Experts of a small language model: a variant of SOAP for the experts, 7081 steps.
Below are experts of layer 4 (counted from 0) of a mixture-of-experts language model. Rows are named router (the router's row for the expert) and show model dimensions 0-255. Each number is 500 + 40 x the weight over its row's rms, rounded and kept within 0 to 999. Numbers have three digits each.
After each expert's rows: a language model's description of what the expert responds to. This comes from a sample of Wikipedia text that the model never trained on.

# expert 40
router:496526535590486531478491438473481491543492489432465498437453514548518533563524601453493592487507478499486516520460481470453500492414459471537448515554495509490532547481474511503544491469501485508508505555436507515530452481461467523520500489504500434480539567485534469351458518496537477489412465512515558490459553493464556581522440560498472486579540444467499489497498490568569485530439444550451519515503461526451514480501494489442479466560491530442523574535520492554536510519510497524500587510496467493522534497417508563536441549502532476450477512501600504550499507504514514511501516542491499526587597514503461512531459444518536519565546427500545430458522474468536491484525527438471462505534431478552542477552582539479477477565482489522500506503458484499532443411567430
Description: Digit 2 in numbers

# expert 50
router:462489530429576563497514517476609460506565520531482551444526518543511457453515506488574453492553497452489455497477548485493474475435498493498522471506452521470490488505509504506457513515545515495420489456482525495505502469487588507446530513534524507524494462432497496542481544520562432536406482510541566508478489524545528511556458495523508445447500482545459476554526526515523487522574466397514537450443483497514469591493469510509497497485577535494549529476549485532509513470453519472542392443484532503484545537538543516470474506506531514504431478512493533491568463451465536587486469474586476458536529458402478595496469509488447546445480418512439417477568464496540595560508483473534567446523526456540498516468497584553518473479503416520440508468530465506474479498497418
Description: By, with and have

# expert 37
router:489514590516517565491475482577521467443473490550483586525428446488496508431541530521514471487476479547471523452493539474478468413498563460519550504468444527527559494503532446456492524518522463482450512450546500522531465534467518462531428429446526550502517491500465512495597483457509502481559566519510511555478354490483523482442460486508499458551505509548538473466440466448446520504516471533537503479519497533495552448510507454577487528448452491515494514489544528548536482509579483525422544572462552529499506470487541503511514440527483483513494461507518481497490519559465492510488343413460502540614551554519483484556517494419562478404519472422515466491483525475427459489526480465555530459493553495534480561501434459472495538485495516510479532552475476498496450532545503
Description: Clause-ending punctuation

# expert 58
router:436486517527471424549508487485502474504568423506570526478520498543468391519486519518483481564460515537490463479459539466503490573544480480532469552568543417442519570477460507410451465477485541490543507476480475535541508465507458536406456446491462508468491477577463425529478526492556526469427470522525489449559482408574518471533529499509502432487478440543525467558508462519525455444514542484547561476499430546514553496525512464416519502504482443510438548456483506563582534481482500475475399551570507515562539456565543437525486528485496555506428532546456461453507515446488449475574449473477528484539556490531476475493499536492495487487531505515502439451531534527528461527433541434443549494506480487510528536512502463520507577494485463533576534497493520522533496536518579
Description: Determiners and -less

# expert 33
router:481492435504537552495466522496491527516545528465548575530500494492515514429563497466511530485537489499500425524469473503477538400490506506539493446454478515541553562488480472553462505518537487563430572462504479443491509552508551507449556537485546437488520480524483590496458552572442534485504524502534566477407453541546512504512451378540509466561469489468503486515521550438435520472462526526457534456495459510541467469504442630507547552477497428487466488509517496561504524490470464563598514480518482520513521508488474566522481518505489473435416480537422520554509524493454452450479529470438491536525482480571499484557514453465449502434498560508503566560436481497539520494479560493485491450458507473493536445389482502502472544509502559479565524552476487466489584534482555
Description: Closing parentheses, railway words

# expert 29
router:507506537442445457508529548506461476455507516489552490463546526552471488488514518449439418548555531599438472495554497448420476505467503481551480532439465531530498478527529452548550498484541504476555603556503521478519567487511450495565563581433524492498559553532579494492460563455532483552501517532518437471483456430499515561509475459494463443484432454502450516464506474497455515555476524542507576521501501467493452461549482525537482549409524484486523461510511482523617514511520533508477469491491481489582479573533537471458480498446532444520497459459460487440468451614541516543509449433514511476496517524469495587485534572494469504518482494485425468533495475577524527506469546612457547448464504519483566497489518412464539453532496506522445525517486480479466477499504482
Description: Mixed digits and pieces

# expert 55
router:498523440458497554495575558526509508494488524501487492505486524511475504473556475539497511547422498507494483475416544546509519489426508497486525531531489604495507529485555539490456496483549512508518519436540442520490485482503545499494495472564473534535499483496540422577482526518472463542513511514457415521478562479453512514530548452422496504489396535530501519492485485516558489444465546575522467474481550464522527502449455480535535513464528462517469440494496480567529467573566485428454481533518569479500533423565513452517465574476538503460462503448546484537484473526533566478518489518517466422557504544455519401442532557510447517566483517425537406444517570619507488482516501546462489475534487529497517410489477574468519487475510536544446534501443540529580495424593496
Description: Capital A, de, table cells

# expert 49
router:480503554508451491569525548536504536425525492516505553507477442485499456479451465470542462486512553533521465488545514551574500494528443499498507531492470470550497461556484506484451528499542467474527455446504486526495528414477527537454537450502556521547510489455552484470567544530503568475491510497488488489560336512462556507532453484459443552522510533461474442513466519531486520508489505473584521525473474501594507537472512593493547543576469453483544519513526516518529528443440471481470585548528504518414493532468519581471474500438472550585522445579463470496478480487471494469479500484451478548492429524539457490560484504457554503442496462530512486483600600443419514505504481481498565530460466466508485474505576456461549552542466507456577510469475472520572472500538432
Description: Pronouns and function words

# expert 20
router:510490512480499587480493539549497561494485515451464495537483484403530501570532555497508574468488553478563469470473530481551468456492505505502484523540603449462470509479542479483510462513485560425417499497463463467525525516478479486507471457580480473469499452545470502506512403476505514602554556425475502522516491562502562451526527546487528460431518560526485518551497497511474460535442473505528473556488540465490532470494497451515512492507518474516534572505515495556556461445460549548428395490438466471511526511440549437503515563500521536426518520509428522509482457537548508501436546533552487560498524531526584434476464484502435445605489481445527488523529503439515467524511505491518473569491426527459491487561565472552448487616537468463501521498447443511475471454526463
Description: Table separator rows

# expert 14
router:513515574474576515467560505467478470445502464469504523449415482525507478536467507426508458525527447446501526525496482500506509546469502557479486503501494465434510490533461472526497542477436501405525549480446530512519500507543450486421523563514526466508520567448428488450563514455472455491528439508546521527506516485490480471560470563495465505546487460621537523553505522557472461526541497510517424534499511506484579524491513399525500428509511566432527505494559482503594466458459462440456512509487593529476475558525566556500510473500537444517419484477459548544572481492521512584503527436471487439439501502452492530550463474481503442599522563415527502503463473493474466538529495571542544486495554535541500505505448556469448495495512485529560429456481470478504557543517564
Description: Opening quotes and brackets

# expert 25
router:549497485537537495519516467456476540442513446479538529558503476569556487541533441495508417460502546547473567500436541513529418501479424531509583562449510474507554503473544533495556576551400481510534518468537498452560436548482471532443457487579488537477483475518446551527532564525459421520460562471520495476461554493414472471546486516463444517536468406500543463502536544480487504577485518461452502464494478511462537458508480518425490516535494459520449540476528519503552496537489525555463451514553495487506459554505421559466476504503471503551554544465494523528520528582484486505553557493501540507499532437504501573481430493499468495492478478506456541515460560449504560552512464552542461528457413486513469515543499445424535522605493549453429500468467453442506524513541482
Description: Mid-word stems, infobox dashes

# expert 42
router:416491512502487501497505442441490539494555574610552459463543480484490527531517530468495505521475525463467474467456501539471481507527570485556486455518499555404586549488471522467530549499516484551463487424557552508559534476480592508523539497483551488475506528480572538439507539466530511469536425481561473454529502545540495551455534601575548501572529543487479492495436483507508499478495509470452485460481488501530461499549488458398585568496511478482535524505489485458477447397463464477483533510531504500504459531525522491483512541529466470519505428505531511463463443574502521585521481541455509555442450597483521508516503411470443520582462499548500526429482472550566477506507533536444509445497538481469514559474430490545479474448512477471480526565499501451468510430457446
Description: East Asian names

# expert 24
router:545500429478486448522548504445524505590464441460515527533503513489491493441547508508499539497493454530513448497499594536444563494495477541519508445493530482498516459549526518499502480506478463479476529436444464428469541525480490489483413466479461509473523557565567523519460556468536446467434456505466458450553489448465554495539474592525512537464562468463501511492463574516562472475522500546516513533543433486506457576542474458501599487573599466482486466517480487534450585494445493486541467535458505394530538504586474525460471498546427494445531453544531493481538559474494506464509477450563497547567482532569499489494538503552466483503488502537550495525426506508495549486518525509547482539536350469528495474471481558423472536463530476483510484528555491440492439446508525
Description: Surname and place endings

# expert 1
router:542523472492490400565493502560486554456496505550488488516508491513534476517520531429489511511471550500505475598543472488501509493518544474470563482454461462497527536491508496512531486504457513493409464530473516493406489498491494482441502572522536508501438503496460514545565544487467485497531530507519461590400503454492527521502447463495459522457485521446401474464498507510497454492512464466598454526472513601488608469467535450538542506477507482445462523512535506469583436555474417505491498505530512489506641561450460500507528475531502562450520485447477442494497535441444487539517430535567555441467532568535516579489437421471505469517478530487559436483498470527483546523518431529534433488578562457461505472537515519460506482461495500465416540492487524521482519558456490
Description: Line breaks, word pieces

# expert 21
router:531499483457470561479494491426528585459543521566567496527571502540542466495440482432533556473477478509532521478500491507519511472551547472518416457580461624511501508474505487456567549473451494558523401462494502508490476508533503461535522495445503456477517549573507488477512490427495468416523567501406497531527577524502530511538498491465528550530536455466462462473492526460469522467537487529528517586474490470544481556477476521434536607453501479508398524503457527442447514510554522523515500518491454489546516472547503503453469572472469524496465465455458510496425538406466454521499535515457531484547527464427457472497494471452490546522525559500560456482485483486538562496514473454570468460474449524437558474552447538518532614532550488498541487448494453472501523460480511
Description: Name pieces, table words

# expert 63
router:525524508498481537453531512598485511465475493555516466442561539452498505467543450557491502510478515443521521466563447547494402503518515487517474500503460555523443523544524505515485464479519483528495497515479523511416509431524517435539444480460438527532478551554474485521467514435492516571416544493465476547486469430495557538540538480528467476479520550565509491508499430532573493529399502456528563547497602561504466508500536482462436480591548514515455534505514487533440458505441525399406493520470557542501500507475492491486464506531546429493561422524467417535499441488450503502512527432463555505406522505543530502454568568474454484482525507472433483444521511530482456451520538535453537540543463525448485562529535423464493512485511585489504507501496520536447503471448546
Description: -ic/-ac pieces, determiners

# expert 48
router:508480503498485486519530505502494535449501471512498450538449519486510468424436508505511500492434477570517456524472461464443486490477597506523462474478527541539465521549499496494594453545479568395530510557625449443510501515498480526489538482527495509534522493458547552475504491487522463520451430395453457529481515502385470490503466512541458502592474499524507557505464478515513588515513543486559589532496459504480536493534545536503494424492495488547545500490483487432520428506507391461547427469459509513475492521528474520539508520482547563491432489482459471465459508476565506484488432523522596508486522499460544544494640475519544496476518533510531546537452489466458487490513507543414460546538517424584488522486475482529499491581506463526538448474497505467570545469444516
Description: Space tokens

# expert 9
router:485518495532449594524470504525495484501494504492476535476521488475513484556444461528458534444483511426422492494519429559433522504474490533466430529535471447534498538459538493521509509516559426522496515466501476538551477564467489483495548385533497456480531495503428529465500534533520418535464523480553498495470511506457467610497516494463565473460491461525539543405522514576427551561531511504476443544499522522558527473481461446523461538462524535505527466524473516522525503529440492513428530524539566461529423499499499444516504485457516532495547534474537487408435432545476540537485483514483567404522407539541504555581490485560473497590487533536540489534527515496485460470406434440477495495472422503435440430468538551489548505462471477498492572480518503537487543544477480
Description: Capital letters, odd names

# expert 57
router:550522501524558532579443440396483512533461487444534543486505516494539520508481564491523545531528566505550426500526446471505548510482464436496443524497496587530522472534559512539543499528495554401489488478509518537439484509505507469530461528558567441497487499466514433559476508504476569521478498559475509450519555567532517490537519540514499412517471479499542478480513539535551498474489475546430450541465552424536480509504488505501504502512550490604530448524521479391507510466457416458436453499458465473473510515425481499479455470509486508455527520466483519525574527498443540473457530460520493544548472455514562507486543438488499509540432520467580530440421469557451508445522476576578420465535543493493496516555462458524549429521536428513537475555486469524472471456531556
Description: Syllables lo, ro, ho

# expert 16
router:475493497564467459451479556510453510526425503455397480550507508490482553544456432536475473506455502492495497556482529446592511459410461459533553473446494558516585490496535502492500562474441533556470515454515530537538423443425493480514523462526469534496480495480528569499475448454468494473504496523473503482550528553470555440490492536520491531527435545521497496440561472532597477536527579424481561469450504503548542500516449494450427553548535471533491534520549488465483457473533574494568514516545433488546489492572608557486491542524555504521554524495510501488507482476516509494533489511480529499534487483473517526514470521472467450426485516486506528457526479533507545458556485574492453495478540520522461567518430473463497522469532402460564457495531545486582472398404498
Description: List-item hyphens

# expert 13
router:480504464492431438467587472456495537540470509526475513480489512487522488508517467412480538478529459497534469500460497501512506563517512425509467518487587471544458472458521479437482516472501519534580461505476464558458457526500608527492491449537440442460460550512505597479536440451511479527562510526545512518496563508538521481574535427615506574469502542512492477481548523452494544558455478469461486608537450525515435482444479455504502553581484548479543541498494468487532419475531540477480545568549494523453534508497501487490522561512515475520484493561586468472511421471572505529559515577470480488486488557496533546493506422445453525491479554444512478488475443469491482533478485567536454397560506469425550511475528559467482522505547508486526506474495444454464465467469442
Description: Foreign-name vowel pieces

# expert 45
router:570527584485464475523500513557516399456454542499496489496508497442546507537538514530537523496466549512400458581530534512589518480575416500489498521545512525505480490522507496492513526495453552460476466498499416494495481439530449508478549541566439428472413510464541540515472495454532598468506510504525457470464522514411454516506545447448531394471485504441480567481527530520483528490583535487464455504509512547520473472459531528471552535528498499489521514506494538487518577460552497509537412537486564517415484502447472498505506493502491483465551519510570464520434562568566402518483455551514528497461433485502480547579470505497457515467571447561548566470535467422521457532492488536478430509491534412455510457451541517465500489475515519486525508486478499454499503525447544
Description: Leading digits, parentheses

# expert 31
router:493524514460499528499452537559462443442497547497506474464443478454511534481521535458490531478521461516586518494467507464563570500491482536436497537440473451488530471435460550468496418475508434524526473496554544501556461498514476521543500464453540450470552485494450456547493550531500454465416528493544496447486550523435570478490491509617517424486479520530502457420521466463465492460552486460550513564496501487486460470521515559527476494533499460596554515525512520531457443568434455508512550498578476462493524492508437483522516458533500427537437486499490556551507505521543569537496575470433523532480508532468568513487480545490632457406474564511511558503465486520535509509570470502472521480511474499440413505466445471484472522500512479512588497583472435468511483582483532
Description: Accented and Latinate pieces

# expert 44
router:545505419483510561474463469535453482539498477483410484473449511480452508572534462460465554508551482460545525502493524501558500397498601504470425524499548464456534549496469474526557528500521501543480522493450485509527435509496489538405515528517476463500528520451483485524470544513534440411450440508521511525544523496499510464445488560565506541529506530522524477413501602490391474453508503496486454552472522536453510483462493457469497527435598539530537570505499510514476551534532513489454540456434567532537526509424518473501508544535518519568535522555464534492557419548472521540576502470523489421467511582461445481554512537525481485545463547447437500487511505440556549481500470465460495473486487525513489452520581533487510459485477468465467482463540487435586561552547506
Description: Table codes and letters

# expert 56
router:538521470490463481509571503563545433507496490473513577511499528433456546567490456533525471507509483499535551453464485494539485558448524529491527497487490504491569440492496492495493402522558576483490486511500539541475576505513515510490557481498440511457495533498470541483478468432524510529457510462519438519506519528512508502508466478464458561520558492484478462424484511536575503588512485545478519487480461395553502546469496495549463453465435511616440497488468485500561549556486544493446475546446572510535493515419453487524552520484461542495518476484492551556486462488566437471490438560401512495481573532483531558509457483545386460500482489575505555535473528519555519481531565464496474453500527558495564427522452407486539468543543491460504430524513520404468466461554492
Description: Sh pieces and digits

# expert 54
router:545498503508538459512414585458506518497550482498429420492468460514497530491511516461550516496451523456455550582529464420547489541422494496484510453556461468492479528491502515478468432502508579474508579498470495529439587500451426535509507427488481543514528487598451469501483516473463490559526471498518545525546462513498512450514589470489482477568499540484488542460461531397455465524529490459457579478494472500544548502516553510523467501522526432515498453482634493504440431560483546526537476554514488482527566499564549551506506537484451536502465490534444552588566488438463451486472512522470461430505506527529515454530527532444462513524500513473493562496463507536440538544457399540489483519553528546490537442550602499498457457481519541474491510497493524528513550549520498
Description: Table separators

# expert 8
router:454481470521493443540560537557520507475594475500503475486496478535543406420514489591510512543493587508500460517566519558470488527573497499501466470488512440502474513531440469492501412487559567496567483473459502517544481473498512539466531450562487530475520513542545528457553560449415559522484489505463458557528453485460520470496520528489481449501536534557463404549474506510502455358524542527456450495525528497597445505484499511548511503614496515548483495463501511491497544499508528441432503522514469525488494522513471508502521509459454519475523505449538492499577511470446417519514466494547520536441462439539508467474531575441514561481503486463527481455545486471495446505434546467479529535441580445510479543510541461602527526468470486539444500457471517491516541554414459
Description: Determiners and quantifiers

# expert 6
router:513511441507497529460428439423565428497471528454539511437497524384531501511513483542487593508466451568428482502467453479504525540512515411460502511524520586435421481512498452431478548520495473499526563470562493528533467462529519468461482474521511566579514457482549474518509525476564542515442514538449448477491502425514542461479496524521527552470516499494514496457513532473550489530501499402462532444466561514497561501439532467482465536480465491499450497507485492519488447555431562524457522486503530500520586445452509466523493470503462481550510529486493425466487483445452469498457470439474477571560510415508519541463492480563569528542510514533445564538471566432486587499450488561511464523462515537467513449430518511522516615511521487479494523502543551535478564480492547
Description: Plural s suffix

# expert 36
router:442493519549478563525519463525473552481414555496437484439473487509563467428544515490521542460499466412466510481471510478468499456515446525436574599489548506539471565465541520416515501488450515522483511554531539492501583539507509480568476504485468470466499558474452416509522505524557480468430507536448477517485556455559428498419476523443511463469421432502514447519530524538483512453483480438551503521489572467539558520555486480543591520503552498465469544463493480443496482461490580520511520513480534511497457457453521501474465488522408647545566496440517524500470506477505460480521510493485496486516497508544454565519526500530434519498552475489487466491445560497510553489494519482479434521457469530506486478532515435534490480528425469483508499503513537577574433396537513
Description: Year digits, po syllables

# expert 61
router:450519494488498556505508474525467491548434498500507430485555488451471481480448457492456459571494499476439500509461544514513439456501542502463476568529521517414522513442467542516508476465543463524496522501516513514551551510369510472548534488451489489501483488575526497506512554580468485580548512574483407483460432463467452478474541526512532453471520497559548498502471467465489575576511491540542507513497460528488449434488510426514448549507443461552485522517491542503495456548473561485477574535483490496483499553515473455525505495510489523442434535490531566461511566467455507433488481522425524426516546470478550498472517442509495455551505441494532441548456479606446520563458530451532432504450466543470577571437543470432546504595462544483527511472509534523502449474502576
Description: The piece in

# expert 27
router:460481539500608511482540502549521502511493464450458588423506471473480519474562480528532497504495538585517560536480551562425423513516473502506521542548496448512448419495503419558485535513495469501529565499499453514536471470469464547463512500452466464639500450519554471502527494501524527547566463536482576540434326533523511487475470437494494553497499477559477434526491544436481502428489534515477471485540513538466538467451546450570510443533427487473419514507511489520556504467511488521490575556484474531507478482542464531483528475523496533534468489464548431539520492506502453511472440483540553496519547426535480513490502460479502492482493453466560505491471481528500435480531441481508551486558524545467533500408536497458481463498505550502421478506569479461522439528541493
Description: Noun suffixes and nouns

# expert 53
router:492526477504510450483483538460517466534474453558458454532445546461427469492523471469485477532540478487507499495455500476506555541504543486467543550575479533439489528565472497509432487481551497557482489519494526534477497578507531415551552457622488486543474503497521516459493553536511460445468561481459448514579510450443528468459489595438498457429549520514515494474506429488421490484467440510534545530510517475423523466494518506450549480552532489476522504517502497565555516471522549567428510480580476472531487497548477521460475497501575510577509384497524547565436496508522453431479481484509518528463548524545470473416473443530432507539502441571500485456544474501368507458553498514529536473554444534475417481491495549461506530506508502521540553522555504437457513464466491
Description: Suffix-like word pieces

# expert 28
router:492526443462582546475547462525515555523505554489504431423473521473554546508519430541457556478525415439464454481573537438445488546430536519547477458482532519457460453530510486455511506531503510411517462514456491487510516454461453507553553502431464481460498516455509499492461432546511478535497539521499496530473446536452447540473489383529540487561466535558520422473495535535589493552522546463544520539574551513482479527474472462496447531508554552465478476468516504481525528429470516429492528474510503506463461485471521442502493501467514531459538501617512527511426535478484527487511493560572572448518448464497546469504524495576460462454505463593441499557526488556530528513525490452502478553578506472410470491486447542456480460486500499482521500503588503498457546517425476
Description: Single capital letters

# expert 4
router:473497501577594479464550469511487528447432529572406545548552516436458458476547518435462484497438547476459536446570472549492481444494510463466522496485426494553549529465543532553513395516490522467529498548517534491470495495544504535546499476473469453541520495573534447486408499567491580542494485501467451450476522568498451547559501545479443579495453485457489462551506445507502507546537485440501545488490530464458549460478546538475416434448435553489573505492542508506504444492478505573494470509498550538502450461500481522590500522542502485559547488546479459562486582488548496477469549522457531534508425492546503476443515509529516483461491442441554465432536453475503510535512471518515561559547505501426501482557553547488487553492471478488483526524554580496480489519497534
Description: Ordinal suffixes, mid-word pieces

# expert 34
router:453466531518500514572560434548466509565530530501441491510482519492500467483494568467471562513498521521556568516519460480491463500545442526491521437553518494518398510488500482517516444492528504459425533462587532485482477408497520506504543484472483576504542514523532500490518533471489525554536505551543570455435498572542495448510528502449537460463497518527501444462532508502504552413499463494557520570486524508471523524514473461402441568480550482467530480521488490518466462518506433544477514482512512487426528425490443525444440498532478502470552581441498462552403541547538519519511507507464494492501538486479527488481500464471480460541540569497478532527448589515443533524448471612494484518532408530554528553534478489408524480478498551485590525493610494549535453450435503
Description: The 'or' word piece

# expert 39
router:417452544487545591514509537467529545537551468464479427574515489475515532512499434488497441431509532467584479482535498494547525519489510426554526523482464476569567500525435553470493430456495553461535463504517511508582528506484561471515493557585460422439477469451549490525504487530503547575475537556543483480506536444482467484553537507440493517519545475453514538473571472449505464542532463553541496486540555502494556547526511447518421555480547434475487470551464512498513495451531527547486449527525498478513545467398518546525507440558442491427511577550489458481484457466518524508553456512407482549510451466480433484444491490436535534437467492531555492534440491541452498442538535544464534566472559472446468492430484483485490427488487536510479456505492517502507550536530470
Description: Short syllables in names

# expert 7
router:466504533495515481522492552488496560430453523534511596530470514554510466516440543574486541472509492466474515545516500557499475473521511458511463461527498531543479495558516527465536555511485497486484486569566465419482526456483476510468550548522478493570510467476494518493518486465520449564475455477432462507528495482483408581543477511447414541555508541536460576566432508535543540483524534531555566520507462469506441478605600537457401458505464531490510541501481505448447465451528539537476452492470428515466471554572471456535482506480476503519474497504550447501463475486407505478514492534485598495444538515512449620482502479492531505531524454537517505473483499429467478494489487441552521522544450455467503399512521497419483504593449518487494459484492493424503478576458494
Description: Space before numbers

# expert 23
router:499473497491506536446428577462482457447557469435524530453508460526476522398468481565511422498554479507532480531444552544532520473500442542488545570473505524541498535461548493500512512475476436507516522504543509476512418563532509488583459547483498471526468452479531503514598551461470500522561470487416593488472520546462480483450514436463511536515524502513531486503500554524408479491430443513510508487534465462445473536532506549495454468492445468542509482501475494489527525519532541585523423510550432518540541462481476415483498437525515506584478525519579437500534567438521515538520472480498444517546536507584497490531522519525498482506471492477546532519535493551572467491513493488485578370522447456521448521486466499555523498422508507593521553521492433467548425502496464
Description: Name and noun endings

# expert 38
router:543485496473606507508486484515496488477473440499582492564519521475486515505462537537484514432537525456438445519498433487525505495544444553533570439509507429588535541529500506529584524481462571536485530564444501532510539502559526425519525467396604428446510541478440471521529475500479610500498526533488549461413478463544433454480544521520435496462511495473461587462473443538527549519493500526557495461494463529483478510517466536451467471471522455503443512458484492510431567521453551524482490436458496474477526488586461537466518470481447543469533538490544469513495526555451511470460588453539487505555463498463519501541486476454527512431481525445573539432488457501529441546539517469549444558519460524436449540549550483447524492474491510492500478474464489519506507445545519
Description: On and inner syllables